python train.py --hidden_size=160 --hidden_act="geglu" --router_score="sigmoid" --normalize_top_k=true --n_groups=4 --head_dim=64 --norm_place="pre" --positions="rope" --qk_norm=false --tie_word_embeddings=false --init_std_qkv=0.0404 --weight_decay=0.026 --doc_mask=true --z_loss=1e-05
Below are experts of layer 5 (counted from 0) of a mixture-of-experts language model. Rows are named router (the router's row for the expert), gate (a neuron's input weights, with its number), up (a neuron's input weights, with its number), down (a neuron's output weights, with its number) and show model dimensions 0-159. Each number is 500 + 50 x the weight over its row's rms, rounded and kept within 0 to 999. Numbers have three digits each.
After each expert's rows: a language model's description of what the expert responds to; "gets" lists some tokens that make up at least twice as much of what it gets as of all text. This comes from a sample of Wikipedia text that the model never trained on. Tokens count by the router's weight.

# expert 32
router:445474510447483416534559440454489509572394521455593424514552485622498545563421497494622556449481460489514480456455513483440475535524528532489500508518586554460470435563486581493478491463495563448519505559475391622522441474461447557514480555463457458471512429528471521510463432511476604505535392540542606490503544443651440499580428463502428524525466523428525511491508398505454475491470455425444444579495529540529437481496514480464586428517503477502589546505550532540466537520510509
gate1:501572574465536374438473547442533560544421561530466427512522446521558488533491565449579449530479445493642504471462477495496628541519378520538545482470481514512482429461501510540486471462509489596568458496431484505468472457481530427446451577488480386561481477494561435500476481515522473430533462423565479484569513546523490340468475425535501438551442481521461554578434474478475415390485468522477521547548461429492418484482529525435462563490558494440464560496492422479439478500535533
up1:532523537451492417419478477450395515499578570498521552462497518407535485528426514544546566448510426466539475406573518469505618422548473530554523508550494515476512596411475441540553441446508528559448545524513526483534556497539490541372553484486537435484431442479545481501484599437566545443563568539453505544589433519459508492503407405503425512511415463450456596491495537484461457424452475511493524510533541520564498473518547414496447490550614581455490468534602541519478495566464536
down1:377483474481562400502462518556624503426440542602493459496522550538444551424462522580527528438422528478494443615449420526547549486517526477471539490547554575499497493546530471477447444476576484578469457506522472452530463510473487492501485463491463516501406457508561427416490401415504457470446491482476537504425589529539552442492454514509474522566509489540480530523486459568452535505528524489471455547481520543390648595567512435480470468527527445419521491492409549528562435372512472
Spaces before numbers. Space tokens before years, scores, times and distances, mostly right after a table pipe, as in | 10, | 14:00, the 1990s.
gets: " ", " £", " $", " Ind", " tw", "emorial"

# expert 7
router:432467433421466517505544515423432480491445574415563474471534479558560628511498493514532530520426470483478475531568533478473447573533460567429390568505566562502504479517483561490439510469491501512524531443497478492497394401418461491553486507455464470475473461504448538414478444462471574406478450565582586472476615478586473427553494543491494563564421544445504548521521505512474419539486467405479484495520551492538405473538445506541505403631454499448495502449425462475482509550406462
gate0:582501430532470453507594498435469445491427465493522549459527522509462564460538567494546505490441511581490540457528456448494480607491426582486550518516455514408490465495600466458416425524522526554502480399492507464575419373485488473492459429495462498471451528529495465503515456484636422411580544447441545536400483441424504414583542540483433564529468516543508449471493499405445492502452537486544548442541573492571459509526498457512548576598527572394431532500495478552526523547494488
up0:493499495518414594522466508580500532520476444518509489558528500458620356480436391433505475584469463544441519523569552521561530445542508534428505427495506477544510550494509513481584592454533446405491470521520376511447478507565499506548547542495549531496527572411542444507429570518505553524462565557518425518475487426507611483485431526490541466503547421459508520485573507604592574481437424468491481577490526484433517500446518475441519490513416408497411484543608480567458494511493501
down0:487509530467393459505515614504514435485513495503537562526544407481531576488479484586448501502546463496488420483559532419506521523421468451501425458546639543507501430550479518470519562512498385460447503413548447447603411513471546513457489542435547519532505486593398446470444492479458388567454467580491487534528500519500499565454388446448531479488487541597490552544461492479552521394594437473518447438507505544537525412462479562502531458463495530466548410469461553486490392493531472
Surname first pieces. First piece of a surname right after a given name, such as Mc, Griff, F(iennes), Dun(st), plus country codes like GER, RUS.
gets: " Mc", " F", " V", " H", " S", " W"

# expert 33
router:413495535476488471402578432516404426512473575508515488506537451567500591459477492488477524478475449517522483527513510498479407560536481517475434537595540502577487466436530515592437484444495514516528532491512487558503466471437461545456424506530515475512412461542357503544485465478509604519527384572488650468437538461525440376514512461450466580519468516510463501583565465522505456478479429398481500513505448503640380505532445429493473467575517523485543566436492474522462514488461566
gate7:493487429497526479539510487504458429572544503519526582398492545504380557421522405464455511570495530479533446496553477495502458444439503565455512445473530528415541459473576582533529587457514480567494551543418475520512517493514362503533509586417578557492521520524452559527510506444463430476521454615503541477444466494449507524567449429436441530546502499571485518531446489529526486393516503490445473577529513438613439542475477513456498512580475530516518393376544553516469446572578410
up7:505504502510529421409497485550495518516524417564603529473438566543501619481442453459487494553424572510532457499504542588481496520473516510589503484479558479439573449451545507481536576444562502451522531542426456424463529482384404455546458532508489558499519488438482573502497523448415467489460523569461526403483513500498571427542460417530357597538520561570439574565469507536471497434548549523434497545537498468550470522511512562449501441524469514488515432420570435539525416562502384
down7:433510532442623644466486444518528526554492491444446570402373559494425527479478582471505464536506544470547528462423446548546537488590535511609567481508519503377478439562590540489529481546466544494518519455477478558527593465488491504579511602506508570509513536524565534503476490461504506569455507465447552453401519480478460507416531542568469404455483467464483491472545587487508485491453457476451565510618498555509548489485480493481541473462576530456437486562511500469606386499446468
Surname endings. Final word pieces of people's surnames and given names in lists and tables, such as -ović, -ski, -ie, -ley, Thompson.
gets: "ie", "ley", "e", "er", "son", "o"

# expert 30
router:489480444441506461440505479491499491501465560526572457441505427527516529563501550445499516441490545413522410467571586506475529571563532483433451608491583549468466447602536481426501517451521564475464483470581456565477437489413401547532476523471499495499529460610426440505407437486415499499536525522567521531461624454515458492564428529567462570478504520468483605512562494571485434506506468428440429557523438570602472455518519478546476483547455422493581508447425545440533586505529493
gate1:606461477470477487570452478483528472518523510561529475488550508553517513504538431490486531523526585440503502465508513505412549458600520512530492468510383427481407592555476495457441534470530512530522599413585559460425505469467488491538585516517512606530613537501485540597449500467560461520510490496492473538464531525572409560498444508423517453379411487623525544559541514561522522494468415360431468430459545540450551469600421490476518476454525523487537454509568484469546548462544533
up1:552524594558496547455530534568480491569425587447532526502426495516463462543514462395572414594422523497394512493504520531534501581482479475443568525414588498522614484477559523538516462509636509524520479469409498498469615489538474514486566556525541451429457473414512428427535602609526458508451501534498529534459472527433527504499465488501587497523519466542484468532428355504480521554497534531584469523519481504465489431460552504499484536466512425445482529501454481583431490612543508
down1:549544460406597502454430501483528420510499588535412520494487561522485507527527428434508503524464578500424431524493516515515571488542422493489483486479496441471588471525578426466551501464561533476385519463594571446587485585489504486492540486531421395577529488559529444570479448434519414448477541550490432527461450432499472504554559546490439474554564528457476382490578474482558584537547502492524525513543508553523479492465504404547468510581356515385506527439519477492465545502531429
Compound hyphens. Hyphens and hyphen-plus-letter pieces joining compound words, as in hand-eye, well thought-out, bio-secure, plus a few word pieces.
gets: "-", " f", "-s", "-b", "-f", " dis"

# expert 57
router:475457520485474494502528492453453406463479545456531398582500452548503564454429501530536597522435564483517508461524560461489434537491514504515481602501525536503520460493491561511497569496454436486527448566552433561371496380460472550560439521474435484483535429526497546445464530491545527503522420562513528510504550323545403464526514546391461536527433513486472603511540473497518513547531468451340518568463511596550386507474455434537473488521484419436504531497515481559499532469470567
gate0:452476446476484529503485498427514472515504490560508439588485516480505593537463472547547531572485470501493519531484528530456394487402566471545472455511601483505429512511563540565534575501480489450493441553567492503523482498563554498523578527473423485513613456461552578508455585502413559423479512515492420444446491496525448553468454570436538506452527551445525379574467502522539527492552533481500501549539521655536408487477492452478494465511476386445452455381452527522625587443436581
up0:437499513542504489491514478495511542500514543475527559437446451523530556505538552506526510440509579493514492441538514514572578566552463533477444460495489542513529475475431523361392458491491557502547610581433515460478541548434636483509470435534589494512437530475507418498497433422513480555510420395504586530522515509512499577524573408553552454494503467524523561521554607465423497532463487591528465463446478413493490502457520484481493571609574586499530598584488523386437456489539438
down0:480503456525461460460510505541498493472506479527512488462498552508574493486561419518557503582542597449585491574560502566468480475422489509439528581447487484491524492435487506485412521562506542477617549589550553498467380545550451523423564514516471471489539612487485434524489567524499574414498514458560565570472601527473480484586502479512507579525523528489461474555445471526425484466403437505591477537547414473353465481524565478548546570399525482407497445506471604552534563511485558
Temporal prepositions. Prepositions opening time phrases in historical narrative, such as after, during, until, before, despite, and of in end of the year.
gets: " of", " after", "In", " In", " during", " by"

# expert 9
router:449431534487497423531511434461497459556470528408593421497506473556487559518447510491578527479409504490461460498497531530517485518549550571495495541503519478504453470545505558564511453481463460456548455501501390636506443443473426565599461530482443456422521492525438475424483492502509533489532435487591607519489601438595443448525372523450443608525484481421472491518538435508484482526484491372449450601546523571491441456469454490473611481531467459445569553489464431566481505464480519
gate0:486438564539465533488536499474449368527418545588476490513572537526610411472558526588545498546540518445507439475508551530446545522494565615498519528419447499550520542492604411559443507581478473502476502466514540504472445600615496442478504511433483566479534457563512428495462547420591473476433557601533523515474470444484461585496434416483539544514549524526514472380557495542521557514495513550496435545526489508450530457528516513498534502562470518455429444432559513532528490531374417
up0:503529511500543477571505476518622546538556524429587620394440458467541624534467485495373490462505530387461629515499440560540419449446479432505483478539556546470493413490465526530525520402556518497541512502553443427471505530450454563607481497474505471525469530482458485506490509582384448465546433460486468539510504418484532452440456575579559516525520482507544483569447433525559494542479510543559514474469470423553477463513521497365437533482454536499546527556563490504482576496520544
down0:484555515560539484480567479500489567499505479552467537450444444477410586385461461576465481526484477503441486459516583485474511532614509482545475490415453454574455548460489469474480490541544452521495505437482509360521495482483454512623448443551550472464455467534453528500485468517408461521574364477433503450578453412452525430530580474475453434522532518413478544468512555502391455412559451492484438499478471563549504509574515446497518469512505543481412549520524602533374525515427572
Space before years. The bare space token before a year or day number after in or a month, as in December 2018; also late, early, mid.
gets: " ", " War", " York", " late", " early", " addition"

# expert 49
router:431454423544476497472571383448443508549490565472628443467576422588518557516502517544509550516516504528560475494575597520426431549540509514438431560530551496474419529544555534540467537531499509518462456486585467596434446455484517460455486522487478574510530540514476478463482495470443530481491456484628558415540547477501464439543479538506481580515458530427475638554519505606467491551534452404458444479571534467531423427519486421497503511602468420403561512472520534488488517455482442
gate0:548456456544524561509607436400499503547422445432466473400484493572458528469544459447527500480400486526564416449513572505522511513409463485494554558484569530469403557523444483494484579465469485514497567463546467583512424530552573490539500524515509486462430479517512431432397510556480542534534481518608479491548572435450516442584532453521519488418501443505514603508491496546500510557500473479514436569479542379508441424570572503492458569504457430479546549425487417502397526419538435
up0:408534557545534546467448514573566526479436609524487483475388500558513506504429502470534513465500565500448463464577497459576499519396566450479474478321377545494502529476551488450572449501424515502555503450515542476481514521431434523540460529535488457484556516471509554560535498484495419551556487534513471500500414461548611460483508443491505481597482525498519488599567593485439534474515413530530427498566477553429429436414484513590543502425529554537468486558432532505426468522547582
down0:438483562481468429482435487428531493490523541484454569544472429591441429485520538470477524479550486496486478572533510490490452503546490458568550564508480566480554517531529489511631482496512458583567567504486485516483494561594448538449445520516461516446378506586499488486544443463497463440523458575554531406528663476644562588408452551558424533525524564476504512514423575494491502481481478407498443491500489443495518491578561549463498546447428464430503447359472475521517541458454506
Capitalized name openings. Capitalized consonant-cluster openings of proper-name words after a place or person name, such as Pr in Prison, Prong, Prathamik.
gets: " S", " Pr", " H", "f", " Th", "\n"

# expert 54
router:454445468433525483487509444457431421543540575511494501586514511563597477487487560567548524547444536438471494500502511378472441581475467501490450580472437472574467489524535543585584443449527546522540552545532535544510467458494429514568400523497414464426461555556429463534485586468484553453500468508500560503467569452506481518552455565481391552563456544551590598518529563522450446438538460437420527496511524529493471418546438471532485440533474483470534551447517598564528500638461567
gate0:430557495544501445487436497505465431477447549550563504521565549492504486466486442513444473422493544396475509525475554399556511553472544492453515492473428553444463470522494556529482434461539584536535479518495455525472446555475443416483507444605493517442500501519479378597435489564412593469557537568454505563451457485490512443538525509511494460441453574556540527483609489386469542449574440448482498501500427500396481574474503409587499493562430416559479521487475612553479421579457502
up0:489479461456545503502428480508532476402534498534462554444482520641581484524449562581532403432594608455513479507487516452539460481581539605408557403440502574482504556452533593604529514618433505473541538503500441548421480569417520469498554524558512474472452473497454442469526444531502603576524423541433477485481495503550578478513574528497433507419445506533519575514560567528460570504520554454558529505464482605435566523473481533533483468492483497459514558540488497538491446545456525
down0:606517531482456529504565451489549518418433513425530547470445414532481624486547445452555453574501508490478457571434458361507522569542546521510536412437559560504405494550557599506450443499483518568496546474423527457476545568540457428381438457502420521453448509473540591591482459503552506544535520562570471522455444504470588485495480566433473505516464445530573509503461487386600553487518454490524564510552478480483457543488473550484451547490501463487497540453411459492585494506464442
Mid-word pieces after F. Short middle pieces of names and words, especially id after F as in Fidela or Fidalgo, and ad, in, ed.
gets: "id", " the", "ad", "at", "ur", "in"

# expert 29
router:522506467480463501412540540495539434486447515533519453530487506515590657497460518514486630500487520468529499451492484476476455595626506519505462580484489455524486449457480548512514525536502471484469471469524448522395485365459479610476481473571415449489592476618433489511520508439462530450515419527513542507496477451505420472546458626455473553606463444429572580489547417516480477470509458443428421541528486541606464484488433445498507476487419477494539464536583489490481508542470591
gate5:526531482503520499429449522427498514456492522593513480523423475515501455455576518455497552508423593503610424475478512486539539484563502512599556445513417576478523490434526504436486550487440480357509522431460366507575506493395475480458479549506473501536495450495501500497556466454429570520468542468535536526538387518579545516578449560524450500535473555396596552613427472498510540435481558460523489578507463571486550469524587476505533457440516554488504459454577508397513491489589580
up5:451471561549496507557493500593579510498464503454431531532504478441490455531527483498559430492547521486472509600483469500463445435437596516453444430501500531513467518554497586528478578528564486524393468536486583543458469533587468474512548537529454476502523501403511506417530587466499465463513456449418600525517574471425612492501415369555482459476544450535483474456510434546601540477554442486539457426573436486461488580470475587602504518517521416508594586497491529495588469539466418
down5:546550419584475571462545437508475548514472397498536536509527505545490447436511494534536472352511480355533446488488449515471489528475519480528435514548466543487552405577431551470526480472530506455582614453497480494441514501487475444479549489527531477608493547562518609547492523439567485487526505530473417534567454472448496500589387514497473598528481584395513494539531483520453470556481547462478353476503519405456489510576553522539491482478485500461523423494475460466390493443512592
Prepositions on and of. Prepositions after verbs, mainly on, of, along and off, often in release-date phrases about albums and films, such as released on, On.
gets: " on", " of", " On", "On", " along", " released"

# expert 14
router:441430487536512403499559513438387501605462574488557451484527534506523492488442514512505632576428461447527454552491583535473509521554467414494417555540405485530516536525572612559448513493474499522473452466552458531516437450456535432483454506504435529502471518549473522425523525425419563523539466607478559530510519486489440428517444481501510627551498540507488540608545464523444412455507455482462518506477461559526456497534547442552557464566449524373593583472545537501495517525478586
gate0:514559502405408459529447490523480517456528527498582390589506390562522483514513445476502467538475495474484521547600522504527512504473394460560420670489499494556556566497538495439467503411453432496532379498437485576531492530473536504478515400487572501467483512489532477470505476499484565504510467547544553508417446616432502453539514433494521485428599466526508549462571476465492524521487467330379420574473505542489460548429537490438519473483484554508506519468539479501502538574468481
up0:507487524568485529492596532459552431506540495470478579451513488434515563487485520548428437485478500576464453463403577598502463465562559503582478446482511512519414440469552484497521475512486528515538505529565425472506540525395553650447576536453471466518446559440578452540471499483595462504460419511528505496487456424510549538539429579506524467519459556443598432498383564517539592502515551529619453421528466505523562453568487494480483487478449514434442492473459380401453512485535531
down0:527532492447483362455513440461501456457624567508507442524478427575412545483523570468453483505541491490573511533485546547476558435489422500471581467462556507479462493520498470529527437369480492415555526423567448517552468586414482572463546537484498531580526504513449460489632551484432471560498505482597552510481503505448500539503572455453499469433492534465577460441419538558508508418448560525510458512602508484512410446528388496518476444536502542518462578454484572411452521558549468
Line breaks in lists. Line breaks and double line breaks ending list items or infobox fields before new headings, plus some name pieces inside list entries.
gets: "\n\n", "\n", ")\n\n", " |\n", ")\n", " =\n\n"

# expert 35
router:478532550490429469509515496454411404577470569533546476462476522569514504590514460519483472525442499514538470466541529548454486656519435512503490570521474563541504438468522566573503560529484574490442504533489446549483404483470476564499514496417519535500478463530423541542590387447485502558566445502587524468508577491546475538587377577489524554494543447443502440485586507616497522559445481484406448544560425579443462392559460490450487445452451464443553499453473529492449588506495484
gate0:571435576459502487443472476478436556582500520519533455491428469497532492545575526525557534471524461531555439502581495467571481604509555466518448525421516618580584436483519450586580553458467562470451508561636439530459481520411477497541499428453528455508508568470546462597503469433487435574464502550506470437504519505436499479576504509389471529576451460572540416530634576475557464450496512546523439476478517582487580455490558480551587444512548460439490488477522566486468495496486524
up0:400533448544501527502565510458586509411435478466569584576563589478615500426502525470456480589539439475464519426465478567485497455567481611579493520526546426451478542554611494394506484541569453486446554517410465442445565586564480470500508520500488498466535512551521555410481481506497516489451562493485571462525437541456516519497528484545507499463601535502497553527401438602446526539535479583404576521401502409514507525512454509520499503577500505474545468551535466527523449456423457
down0:478524511511538396424562500523529482528476457526571482586552587600499528555431505472499487568457495437488506439474461488497443449478521493484499519500496532416523577524520557611637495484511535408544543438582556504506514441508500583527521513567552432430504482586472441562438536480526607601620540430455528517462405508519556529536471527479526454452576461491437517551571519533535442480505515434410594427536532524489463488572552547548503502485436535518604536483456562507418450518498564
Word-stem middles. Middle stem pieces of Latinate words right after a prefix, awaiting suffixes like -ation or -ment, such as in-equ-ality, ex-erc-ise, con-greg-ation.
gets: " un", "im", "r", "g", "pl", "ig"

# expert 15
router:531454548533561503521501456527421391527508600470550445535538453616536556548436431482505504556490556471485458484532555488447401495563459544397505519542494490543473482469530498567504549489494496486541485528519470525424480457501412562488390563503383518443476482494477459414581468573492487477506488545536542503359543444483411454568467475465513572497374460509504632551542442538524476526437456410446502493483477524475442424494494496574493435492490433516543489443467594556468518551422573
gate4:515448469452482499505497534486457494496507427511540501533493545481514489506612518416462494559356517491583519571538541514482532501569473559426551607583536531585518590510579479504381456504565489471493487537513608457552465509512502425557517470519427421546487467473540537488462446436463487512559491554449535389504464485498558379456536477528497530534597521520531531512556555483460534410506486470626498430565478445526530455585497535510558452504521515463611458414425508548468482480486370
up4:494547542449435516529514526502587472533420444469483513553473547488482554466579498466543500553487445450519459494456527510358443578474481489421504489511478500444573448521482454492412517585517413455330462542471480500479494526509535536559437518477460456584506540463535509494494526433475487550470512509528460423431535566481513404499469621530490567569521420440525599560498429535441445378440570556542402496458456463521487544401519515519430569423529534463530502402504554449497559517505482
down4:480546506560458458546568500560566491461483434548511511543502465561517555543509518567476510541623433513504365570469608460554509484462612488464417451511461470506530538444532491450481503555491408552461468470445485497540488514530472492465516502501456514553503411479514515463358498566467480468515526551403438575432578471527466464547567564428560542561550472608472466462514459481411502496405540538508551493534416610459563472517562587426437529481550492366528502454480536505505509541480485
Clause-opening conjunctions. Subordinating and contrast words opening a clause, such as that, where, while, however, although, meanwhile, and time in At this time.
gets: " that", ",", " where", " when", " while", " However"

# expert 59
router:472431543448405392450574385466430435540498548413534495507598476572479551528464514463537544515445415468468526530523482532472423480606533454466473552468471481527430512426476541537480489511541482536528458531558491546438462487456456501525487513507396478529475515564404554426526470596478572497549395570569509509475517420537443489529428518543504596564518581523551473506525525503418456538434426453399459458484517483587516463566525486502486435567452447451533560485473507515440601493427566
gate2:506573481473434474442463509483519410502488463477577498466479428416498490481547550533434491509500482464614500489512520516449522481577559488440453476445540433492501581463568545473523548465479495484555517418522503476471477482568529539529512528424500474469424526520454390480425473590466498445419546590515524622436467529544592391463443509494501471466346579445608545481570469521362496482421493543477489493404466478453481445540547551526438578477419462519491483492531503585494524572473443
up2:518447412483551519569497589540538605534500440496446476430479468560523533525451488426514539439513480529458484492422460509538505502471478564546563462536493504484516582542521441574486561398490581501442435454546468484568545499450524398467441536506449481498465451441575606578617540456472498561567498469585488468511600504415357557580510545503488576541564477471540466466434552515529467534489471539494421504574501546467452593445467586486536504509564498502505558578474432451576489511512578
down2:451485488435471527494476505441524466450576534546548555554453512554527469422478434566537489414603500509530403428406473488431600529387435501516473500495519498528520494516507506595606527447528512530463435519484473557539477461445471403500566516563493554533579561403492472540543455450489499467433467435489377455518467492455468455515411548500581496467496544522561625436526465569495426467509601427467554491446493528496499472581485532499438462507434489509521482550546549507477651435500489
Religious and -ian/-ical suffixes. Adjective and noun endings like -ian, -ical, -ology, -ism, and religious words such as Catholic, Church, parish, bishop.
gets: "ian", "ic", "ical", "ary", "ism", "ist"

# expert 58
router:422419451449481505435538472473487416581504571520585481489540475571524542551484482484511601470422507505500485460519566483487473508519509478415411584503505514510516469527547553548504435483552532511528481534508446552470449414469479535527453568447465499486520473566452493468471535471462606464552339588610581459432572514544444530547459533485460630479441514486483513520559502547460404560406486377394504491481515498600473436464464459530436471574450472518537561486443516482436550480528526
gate14:504497507573486444552593541476547481449433598420460547424584480584497497510531507578559534521532540477500448466502513544459532517526463466566551494549495395495499518489564513504485451503629471477551540495462423459421535548463423620471480558426440419519491521510555506480458510505495524458414563454483406528523565545474472555580565504465489562461482444457489534542452445516482540493518474564471629441500558377411521516524441468458508439456488502348533422543503445512473538447428541
up14:584487501487476484506520578466523422469567555504537542514486439505475498559437492454588587436504597562468533519579506548488467512472535490436497445515489386509637499459556603490463476551543431465450599520485490498485489440461561585511559505471468424586510564473453406464506466550377567444469521449554556453495537539534533522528554630427501542464466512481503492445528471536482430554502503495412600602525549427504482516408527551432492499530563476466533501448521450567555498487584480
down14:410538500437513446534469437476517418566466462438459502562506468533498522529451512437489568408471535627401500548524512606457467492516524467431408455503472446494444472461474437492492492438391528505552543556410538553527470524396467503575513595475541514414547515469534514498513446541455545457505493519383466509524565490526415542452446449543572473465483514415513450528552587612454512572514441495426512500475565499552506453569502549497506503536469512444513499563465540341556423515503465
Separators in lists, filmographies. Pipes, commas, semicolons and dashes separating entries in filmography tables, taxon lists and scores, such as Gibby Fiske | or Brauer, 1893.
gets: " |", ",", ";", " ", " –", " &"

# expert 24
router:386438472486507475528497551443458510529446612456529449527495457585589538627440457463554534482441553455473431458556573490413379515546580530389483527516499544508432516606507510569507523495521493609508436529571384579442377511540492505532479468474491540456563413500562482471454465518461600528543465492544507486453536469532383483552446535440476470505420516494533512538511491523464461492451442521550494555507490537488485515525447395532511432509464442421589490482491564494487483503457527
gate0:585516488465406559509520535461472518566509599630465491507513588458456458533561517566496578501480455487509518465475536445432472618518548529386495502574476480494520510539522506545512553517570440535459494546598409529568450521543527510523531458498555491526515489492561584482525494609503480548499504483575521494529542473481501540507442508579496427419562486488356375412466426455468498448550525511412500590445558548614475522446514434586475459549502506503612481520461512542466480513511552
up0:492521485480507415567552542458470564635505488544488481541577539540501461668483521514509563524531522554506518412561472447498529592487495436457526489408497497453463472453615522447510530448503447440395497528576485456445460532497514473525408447454498443412524577427505498426509446593426526466514536514578569449452524586476479476521460571542438423546507464560565372418523421517458469539462499562453512490537552466487455483430470429532490498435569426527502500463551529514482505512517564
down0:468550515511416550578482420502419514431472397491497464481471371430487417531491470518433524579490490509472411488479474467576534487437504494414547488490597484445523575509455384415521522531466455537533470486565598505504476495581483512479513468473444454464455625534515478491585425397566609446526450539493571519577491466585395584481531525404540479472449561514498469450415508521447488484482526521528469448500488518544523463488513499531508477510482494514509542591600529431591502460455443
V and W initials. Word-initial letters, mostly V and W, also P, H, T, beginning a split word such as vaginal, Vision, Goswami.
gets: " V", " W", " P", "v", " H", " v"

# expert 3
router:467487431459427472430559429482475439496458631522558524429472447606531528576475493457552571444430507496502466496470533501496408580565506514528472518612512471516529431527521507501534428477507544505503451516498444604428422469448469539600472485412443487477479468518469526506503544522482508493472380610509466497478584490554433527517450513454464511524409507537477537555592472547453434501370434456390477507455506441506430399553461451493490449597457493451488583459501467498520579459480500
gate2:573528540515643495513593552541517438520400438510461465451496408499533570505537459413452437574535510523483471545494400554515474528527506445440554507404442525530459574464466461486545500511546457547566578552564438448554479607536496465455330572438478426562490486438519513481379456473492447530508519570483463503379540534491461516481521514479571533486400498515582545496487525488485486536510427456485482515538510574462461484462526462578491455530497427534560537531525494565456486576554547
up2:432522444464388567502527524536475527505580521489489527478553571529503433492478446551558527531466488543471552456592601457579499425521533537530389493573485446467552466527495531543516539425490569512472455445515554562516556413540455540544636478521577578450473519595512475521481534515491526450572544434528605470613472486443527482468482499426430545425569512460406495423512474504425542438442525520514459461435455392498474499526479613506531476474489616469437495529477459525543510448476437
down2:484477534421523424527582587483632480548531475559477510531492455515469559529518509534554525572536582578554442522465533484483509486541457455544493512501451420500537382503524577459434572438444499536485448497541489510514446574496432504335547496503559494580576440520551518415506419429496448500536459419426464491451514495458474437549454491486426413491476467383500497409455477445537479462500433480417465548524493484456569476479439510578499581530542474446440482536499539436492404559444555
Clause-joining commas. Commas and other clause-final punctuation ending a clause, before and, which, who, including; also where, while, although.
gets: ",", "),", "\",", ".\n", " where", ".,"

# expert 39
router:487511501479451497457582546446464495563462555469564438524577491494504467600522478450501515525403493451499445608525550462466529493629461475493489481515518447547476490493582591528511532530504542480515483560593471577523436386406481552533430490493465539388473454553460477436481492469433490516510416559534498474468542505526411422568459526491418593575457532520500549492589458509416451452515468417449458582460463573522443458482574503553574406533447542453542506403471519506467554588455504
gate3:503492467495430542535565490442405522556439564505624402504456639486424448511491464374491453446529482450561642480459478551500534548529527472529549529479467526521414498479468541507527526487457410488470494407508446490436476492501479476522571530485545553560413522492529576495546501510439473458541636505517545511426543518603427422570432453407539414492513541512534416534450442523487480503542445541527510466589499488541510401531606482517537538502505499484471441533574533451539481492479518
up3:595491428478459476543510529431493575595388529505557416509399561504498452539530521443508504498549473422500599447543458480542638463539538509531488523535449571510499470562461558512508453468420487470497438473500593453468497513540468541501542531479554539540433527547485518491472422563459461521481661495506563527543509607586498495532448421487510518445428555593580494513457401513437518493465527485561464463527567483528529397516563491510543484389433521531493446446530539441561507505536419
down3:490524508431520515538530561545468509435405418500433464409477437478559484647539506433485543420422498561423563486476617529475488485494520512509523506487513490528466515511476473596426557588529464431456465422578409466397468543506480525448522526492437489506451534551567518507467485543526513490555473452456433465488523445456571547486484436451510519407543514566565537422461482437480517477590532542508448549549478481499570568485455409482555551573592460465495514356594528569446459497490508
Section and quote starts. Paragraph breaks, == heading markers, opening quotation marks before song or statement titles, and Website fields in infoboxes.
gets: ".\n\n", " \"", "==", "===", "==\n", "\n\n"

# expert 41
router:478451385498477448441497546489396461448538571394506427485529397558529595572377533509554510509519564532497423481514548578433472565603514547393396526578431550514516471488525519526537499445576515449498524482518390541504507441445462573478525527451495524509493505575456529488490496499402530464600496529601539503484584498481509490581479511497420575500474540527493569537565424490440411540437512501441449549560541523479468454467458446527453469547451446521508481490499511486507560560461584
gate1:508471399485452484519396558511460508457552537419526460428482506452529575479498478463537531446512505524495446514581504450557520449538522616530527536508520536600537542561583591521460540529540612512569538520499558515467392531472457590380553428561474466537502488450578537519550458564398487460553478475523535628455474452543608375570491470493516564494411485557457506509553513556518502484448561524472518486463397522418473529448521489482533539541439473528505479560530512452572569518466519
up1:552556561433556538520496473458523463445485529490447542461516549484544536539486540424425519569539431495481482517564475549513459484429499489533443432536630507471576533430549454498433480486508557543512642428394511507523470494526438597541403464460409554504457487491625505510467408535487545456551495560532495509527509409479527576511501561532406572520550574432530475522585471528521505424520459514568478459513541422482486497424436574495481479593476590551560509459518428511520543445517392
down1:482568463529400471468466468549508502536591521471458520592421559496514489500463456520552500478443576616468453513468435577548621375522566518523541495591486512426533425458550495460447487585476419504465494474461435465494480529501451427567570478579542561539538374583502493500444420444522447565477426509448525445550535494511484466488593573492464476516589559558568491466456543494479515538512485522464526535467548461436425512516613552543475544549592539567447464433517432499508481524504503
St and short words. The abbreviation St in names like St. Louis and Steam, plus space, slash and short pieces like sc, etc, www.
gets: " St", "St", " the", " ", " sc", " Sc"

# expert 34
router:497437553371415448469504515512432458516472504502514480528451501558557503552446465457559538421412552431561446457507531440540470496573482439404367501564478539462440456528474499509521530469554530566469482553515429514537470416413495534504464569528393412522500451540497498503495513498461487394540457544512616520486537429503466466557403491490426583546550524513518586588521450569588491521512441411456493497415446498569484542514525482473474392568409499471519568531536515447507537474442511
gate0:538597612563488412543654479451408484512494447526475452500532419485583616622497519496497517466494551549465520470404489496545415476501471390516474410540476401527526543489349477583453496482470507476489432495425487554525499528434472448573491511512514477513523479504487500539481461508508419469503569487451470503468571494504475446504485424556525573547458556504538610485570500499488438474454555530436446485453531565497486453567526596425466499478514586459503537463485469447542490546454578
up0:607494453431440469456513607472488549517503471509570530496486519525469577475552560506487570480559553579517494464501506533469491536475427510528515630546517501462523546555453495516452490478498425424499469524515577493451478478549432527454514475518519459478435528525608416495499519419545447365461570486531418493497502549504436471583480431474543449490453452581599432566587420558461533469460507511553454586478448469469496557498547524517540475536466602381497447600534431519446412553543586
down0:581476527560552411567510565498504515496620490453555573461550495559437474494484458558512573493521490553449513525451489418480474420571448564486536558466497440516511585428534558451476421485473528546524518597496506511501374504498554518385477469563547419519396511492465472523520359440456427497420488461508447559495518462475417496430522522488471453436453420533537490479525437508558528486441540574491536488565506502446427442593475595566477458548519536452485556469573446559568449545531480
Biography verbs and prepositions. Prepositions and career verbs in sports and life biographies: "played in", graduated, studied, finished, competed, appearing in ten games.
gets: " in", " with", " /", " played", " for", " playing"